Below are experts of layer 13 (counted from 0) of a mixture-of-experts language model. Rows are named router (the router's row for the expert), down (a neuron's output weights, with its number) and show model dimensions 0-255. Each number is 500 + 50 x the weight over its row's rms, rounded and kept within 0 to 999. Numbers have three digits each.
Before each expert's rows: a language model's description of what the expert responds to; "comes before" lists some tokens at least twice as common just after its tokens as in all text. This comes from a sample of Wikipedia text that the model never trained on. Tokens count by the router's weight.

# expert 3
Units, field labels and values in infoboxes and result tables, such as sq mi after areas, Born, Country, kg.
comes before: " |", ":", " (", " /", ")", " –"
router:556536426623506522480475494410595458479501458529411490454557488574450434530453478437597474562485516447525490462361456518595528488453507557588514421526497487407491561500489501454427422401354483518520581493519499484421531579471422559466504465520487538538468444520491504514510507567502570500543556484523527547444568387441603400500410457559456466567590435540490569518508444490483571541440506494512578524440502498518445443547537477518478535456474527593437405481599473521559457488527448462537531463518582464474529526533541426421496518540499500489513534447541503584538498533577549509512500470508536475546507539466481470530511525510556552556461495427545612502546476535512540430566507610593490483436439450461518562456357530586448563465438491482545500490497554502531529518467469
down1:494495523558455501494539481387456545464513504563456574418524506500537491531522477525511506385405401511504420541675478422481459591525534504521523451549493470413536483483533462525515566422526509542407466443439422513540474472543458491434522509445541564571496515463480448428542497526478522488560511521558485508521447473401401550450467582512522374545518518483482575479569504561509566453508479460510551514498454451557482494504516505478497507453518464410496375430476518527530523590463542532564533569539551597486513449486530507480605511514477471506486496552514523425405510644422453460482511497614449499575521554517597508501580563490493561480538523572492534589560521469469403440473568499526596494468617498433567531492534481554469494425539464546493471481507594390458482483567483
down2:499503565521429437525565495571426382496473532498549490589519482507585508480511562527534560475512544494539588414449502557502443489590492482447481395552410511513514521461504582542489568527481588438507490515496462389570484523518501407492560470518425509446592539393595404456568544454518480554489408562482481514509552477347524524484424513509461446500541498507442493546538522514550472470521499525508493490534464563475471615543518432493500581467464491524497556471555304485524469481502394511421591536519502512504482469491530530455545488508521510548486486419454440466419589473470585484450489556522589515467601496525466509481460455462499455510496440565558488462525577540428548441488459525615636462502419464514509435446578471450483561507398494534515527559487529544524493527483538
down3:412546481435544496440528505517523456525424513466521501488440484549544523548585519601497524481492530490528470496509443520505524530466536521561484491592470485544503472443560580584512526517503536541451427536534460358556554610417473584475567472516437518407405390504598554477552494580464463565433416462494593516438429503494513499482447513489550567580461473559422486509536560521516508425569440568548568558509496451439434517477448536448586541519472547480530483478547524539423481517475503568444606425495459462487464497479549495542459509487581487514525530578542548541592479518458477468564536507626508394590454475480532565460440430583519491623558488516567518535520452500471523526490533512456485548513540465518591457413555488560499488556566496545493430432620556508463513375536521
down4:432534530496585535543417540528495517508569506514543393563484471510475498514501527494478517503517539474501426493364502486458456553508503534532499549409508366498586447500431567478530491521517483435472445535460523564540538470453540550497507564506593473529434623540471510530466503475533497464441449439531499574525517465510389542538490492513414441531509546469540474460495383539422503455443459503474558490487461515772454533495494475499541400489513490497528508535649572525581461573501497446450459465421513582508536535611446492500491582569479534612463522450528543522443594512491529425508485539547542483447480519474516535544517613459595481522477480552476480429537521516531477507429471543602551463531480501450476506628515437463460562493533585492554494489496503460529487542521507
down5:467440417537483482503538549471515510519433465494562468485650402528541433490579609580405476457440545473502528434476434533508435517496448561452565533489432633449485433431520524519528544486449545471483442498516470484494453512449504573506505539483498505486497408517512497517499502493472442553557410465500531508506555560455529548485592499528387475517565488506514564509426524556417429494530479497496483440529410575563539554526494475555410392475528519471479488449540424592570555495533525425472438463580503481467544538432545538481405532451469491526527505463455546432503432508460486491496553488483463407489484581520552575533458406444561530522510536508427458426431523402496569481464581532545544481492646495532612621467463488496508571586522415503536428507585497502527460442574452
down6:444575491487567486415467502512428542471441545473507391503515558467534544501503546489524566451520426477427514475454557481514399456498538526571403408484532473461517403481557480550554506477562602483421492483530498572442504532526534447459532414508478429475500438411493582501558519426426504522525446536476544554520557487469515487508394497465599557451430525537476442479564495527501433587397548422402571509580544419466512500516456486541476489432518499610488544504493519544511521474603472479491547524486503529561456483496407510533505475455503555585495517534523473577625535489535414555513572617519523470509519457523634394537428460542463451507489531498565509557615551548652535440462497519519528450526462552613567498473496480526452439424519500524464468506569460536483509451496549
down7:550516549521546497569437422491445455487517514439555494533442592502473645478578419515474455540387504489433508464456451395491529513542496475527433450370563511551595437493544483549468504555495448450493465541556531436494488542576498527556491552545476535505516469418548450526513486434432599476492539419485490599599583605516516485589549495512557559528475502514446508516552461517463548506475484466490525543562564485468416625467482507538506501543539383493460542530485505572490380411570421499576505447613485482518420511531511496479546464471484504514414496479531508543472529505511555467457515581430449489512559484458494428583468488456607443501488565460470584390541546459449555521474510572453578419527452478509502450542506535480468477555581585577499479489510534439441423448514558

# expert 33
Short tokens inside parentheses just before the closing bracket, such as born, abbreviations like (FR), years –19, and numbers.
comes before: ")", "),", ").", ");", "}", "):"
router:455479528502477500394455473507531428442490498449488497450413519502491486474561493479505475572515542483634465515345535513518475617475517442512571468470432484475551541478508435517476553502510481483550614530402486405526446516551553465479581482447393492516463483545425506489512519501463486481470558405500595519619473539509546436457491524376532472520513438431495565454578505504468421515487421410554555447417439542550499453545527507483542531452429514531518467598540527489545485527457512515498451504469602496558442467518462496517514488563515487448504506542445452453567460454484511430548549588434462521465564416494346487507527499484533547524493505437539527563522524570501445449432555531485455496435379475445630538488426529430444535433507505539614428493442523543556552472574436
down1:515583510601575546355526538503530516512532440565508442394537476538481472500477508436478496499437534545398556504615471569472497408411490604461534503523592536454445520448426538457478557461518405464471540534539399509571483558499435542466491527437577510390507501390488477579528379511485560437474556476509448419608615527498511517508546458369466486556480503503534463599522517544489590511541529541450626565499417490441472578514477502433468554535482517557547426541484524530433536497595398496494492529542465568479542499450492441513466537555468566478566447545473473512495446425478521521524505542555452529528461551504512492538529431539439521499517544538496497536525477500438548496502525548487461526577625569449532464483526471444378507459458558487443459546489500516538493519461544
down2:568523512567479480547497490507552576532533501525496525541534460490526604496505517565557541492511451490430583481552466511552529440566503485549489447505533452518473457527429560422491439494545468524505477495479561544426469470428441541504378386527548443476509571511626551529464467470436532509547498499488519495445514409432566487502495535647471503509470520558561417545465436367607595470420571597505446521441468539503572516422550459490494502490436480517484514493491433551404548417466423491472482508498455570439568594525466562505452522461457504568491493500520416574477573496497555532463383499499415384571473557470625546515485566390449412476452548519471454443524484470490472573520418512544529489475533460506479452571556449582542471527419488516443483523533561562535494426511529
down3:587554518594456489406517487467483499553501445526559502518508532585454536504434498470429405481483405627539436479526511547570498518476488524438604561401548543479502495439450506416515626475463527547531550491582486425496552512481509532522478440576453576507592550452497533507442596418540440547472557480500514522452528459554467425506492494545538493454486512442368440482492518524535532507438477511465455463487500471527495582450466547507517497628506552439553527563595441515609472466489406384531557477517485549517503510533570464532522574402480585449430419485506563564489477523499444537552538464532537552530483555513490503518598529544460487490496578595436518536478399510506428496485445426512543552439459525511423466556546558480500579523491492451425508490405508456560364447486515
down4:511475471465539503468443457507426505526503604546430562470484485595548510489442461483622565477582467490443439535543570478496500445548562533536466462601468534455574493471535503492491466429508507492478535449573528457429508473559450383563462514442517538416451547516473528595494466510472416452411515455535463383471521569503504456506462489515535519510405546615579412490465441521511511475464498540518550528559468482480549515525441509494548527504486504536601468552429490379533506385492489485485532485421506455443474512557558559512491506375483462510426514444494516500517515481474529467445492595493493571536453525479478433500562514473366453574515505500374538576496498412542511444556360471563552501513541466473504489458499479584549607546550604375515447448529553431425475510565509
down5:581555480608529536501449528484378423532510506545532516537578432490664449422518466535536507506500529417548537538480434513469531495493479471519487499535579520540596441488470500477509373596583492434561430531534618551417525523444434488471392509466459442538438443493528444439465574542445347537521476605545512500563443544513516569487466413514455479431536444424554495483534513539513427456545561521504503513530478500508490537487474464512513500551486573596547471405637472506484550478455507540555528444462445453529448548485513545596510519505543500577428519458464446527515546392488530469513491476471536491509592454475573528507525481450509559523480543453543552434450389493564460481482512462528501542553463497509548588471452462495528526600582447488498564519610563487445446470502515
down6:432538500594451511512425466476549498520510515539504561556523496562565467553519539510545537466493546498421479474554451465530401452495441487475548509466534538460491506485457531512462533537539562491480527524493516498454578505507567518476454533487442483427546433496423497421562526394471447482459495473438499477349537531450534460567413392409511435512510535490525603464563477542448636535446488466523539565587564502440473427435625528583473490443580437528456533475648484564506643466484488464462511599468488485446558508584482411433484552515437483503477483393526384534528400596545553458499547568557585442505466452470497472512542496587503451495554546467503466535494439524443509421490543588485501569487488551483410570476528536418534453518582511510490483493492469454545477466517518
down7:441532459508498504469563572547511532411459521485523574403513507442494490516525497498533478536554563557489509478539462473565576512497474462498497572458507536528469596426476502538492538515569488477586552561416453419578514610602491504485334521502473518590446440429513489552513555591503445470507542457500529453503541582565541527500416524434458498455549440516461574447513399433523467446482541469437512496531513536544459473522462407505583477387533437485503406417406463428545498504477495494457461508445540548524483475537458581563621510469534513527531514542532478544520483404534524443416545525493571509574497488454482484456418492487495456558530421341514515516487433535473562493389505426469431540444500502550580505540442457449501470463554550521480568434383421595544544508462519

# expert 15
Pronouns and noun subjects at sentence start before a verb, plus numbers in names like US 6, Firefox 21, Su-30.
comes before: " was", " is", "'", ",", " (", " and"
router:537556378597487497521434516525442484495513511476449491521457444590556493521510489481595470582488480494524491476432457547485505545490445460521572461415474550356519539493517551489479431484392461441501448560445509416533556561549481528541518431475505506513544458482457638519518504517515441502555483506473484451520522508419504415474494516509487593567539444560602576574492402572508523576476473472496542514499447497566475522350495551533513544500452535526504500505557436476507530485501542492516514463387539492522462540607533467514493523450594539472530538468451555540555496420513557535486405448435435484518507492465530498571576535520474527476520498422613504480530514706438419425484489560536410531439508448520499569502432606462379528465407487461503516420510494528526537480478440
down1:457588511513603462559554471522481464497532489518467636489398560510470471536409495453490569512414539542446540431442474508477497462487576440545522524520534455448492440575532477483462530526495464414473506480435576482429616426548576550505507467550525503458471416464527460404498447603528480512507510606563556588513522458502446487485559544533562522558441541498395470435528477488508516661569497551489508534589517521468567437522536484538527450465408485538389538402511480450455510393487555474434565450548533512509444525506423518423438549461507504499542552514556562467500540408499428482447527548581469458404530480428510520465555507476519489458524447533543589548616544521459516450508479451431436537481543484510518479452464539442437449542475501485466592547573559541389474474533520
down2:455486445476485472520538505494472387441503385474464476540475440506425541398480487460523503544490605515511585483408488448413445468479518420461482457533501476529574540487527589380467473383457464457494471548472510470452514514499553452490497547464477541528487448459513460470550520469429467394463480513540451474509524581492500540539514525620492410519397542597507500435427595534454589601595466476506626464464545508420533487473516463571463383507596445527541460470569563497465488468441515556470435414485448454485508537520492463494588470454548499481474498610468492532453465486541406503351517434473542510458422474478498454429489458542409513552420421381574516471528447565507473458502451441507562487549514457550481503525485463576520529577499492479549511436487437543538455510487484
down3:449464570470461518473512448416518363530522439427468546461556446550563458445544511454488481560508534471480526431446565520612535476411530560500463561521522390558563578447553459542461459487498545581506534456552561477580476462463399401570491394460447448419559498541503447500497495574466544533466468483449587464497485545521514516538479556523423459488488527536431410485515496478467502425511565523522471503472523550423496482648526527525555427500516558472510510545554433450493437542506351503555478463483561553504507541540447567455510470438471463433501406551523553498457454545512548426574421478536467409492512620449524496498438429486525468505517479517482491425534426527569518607540436549470444536586527495446539594583441556481472483519501486472442545508484514406580514579524554
down4:613478512498412623531503441448536455471496534494476524576541481467511437532409462440467473495601505431477523501539394494452546508467545584492532520552513496484465609445588564584502505555527357484492594530528535442522406495489468472461566493428527504486482406454524445489496480514461573491476526503435424449590553516436504520477503497441441522581497495533489565519470535477551526575480503612554585521500574694520456409415488595495550565510488419477439467515481548531543533403478477488511414415557502588466418556575463542564482585464456503576513491541441486542568517507510534519493474490574545569489547448499463524420430500455509461457633489536470498455418470548419528576505565461421451451497474480503479477477452460505502427474494467459502503516525486533467529466479530
down5:461458462490501500446516361521546535508460481445508464554475536430524523520434483457540580547482523505536641456450473472470572380483515482555456542398447453528538539481466495464542490493503475432434462517512451487453488539436424501544448508595545473530477537487409556413442547487566463451387595457501480476425472479490488585502463484467564528492509492528500550446540509536557461458456505509491543527463496517441498465497561471392488437399519449577550512558445498472464467505400525565487476443512582466540525453466527466555560476575464456510452537582462592598479434451561533568471593587446484496439532473489541443586456536491580549502397569406576556483441526494561519534502523370393499414498513568604363537526509528502550468536505512538416542448510480476467468512526444
down6:513503546524510396455476481513534429463465467456512519555475476555412489556555488500567423505419511454433441359455463467593461525513461509395471392523524457545469468530458492489536444547565476486578486601566538556475471469514463446550488525522583462396486442548469456543440476450496566458513476479500483556519473511537474425448562461458521454552449586606458505504488428451423513488422526436558577530518540486490504488564509464515490447554590492514561526521525425492562524486558500530541443529541511530412561480487479558438463431442412517520466523498511533505617564414499538449498507585593543499479454532521448441539547495516494395546537443566456462445554400457432573476494468563579548450551551433593416532584455544434556512507440440541476470502480543519569526508656568
down7:454520509502489549448432521553620451458550540513482521451537484486512533507524463614492584505553486475516497501537538381496472557505463453527453512435382541500551390479515525493470490577425566445402494510475467556578527467494533522486434428464511578489512500574463380490456542555541425549437544523531528570561476504595491443451462546456553529473506474474495447525521503502530539448481509534543464555504420424560484485547552488494508531529521535463497481444376512352488536510498422561476537474484570521452518539448505485492497514513518498441522502497584495466557518448445435399443526522492506522496529495579532500511357487532432540492586458526492528471599507647484522469457536447505463575529458481534331503375511445522516499428504512558562558528615455372421487508430429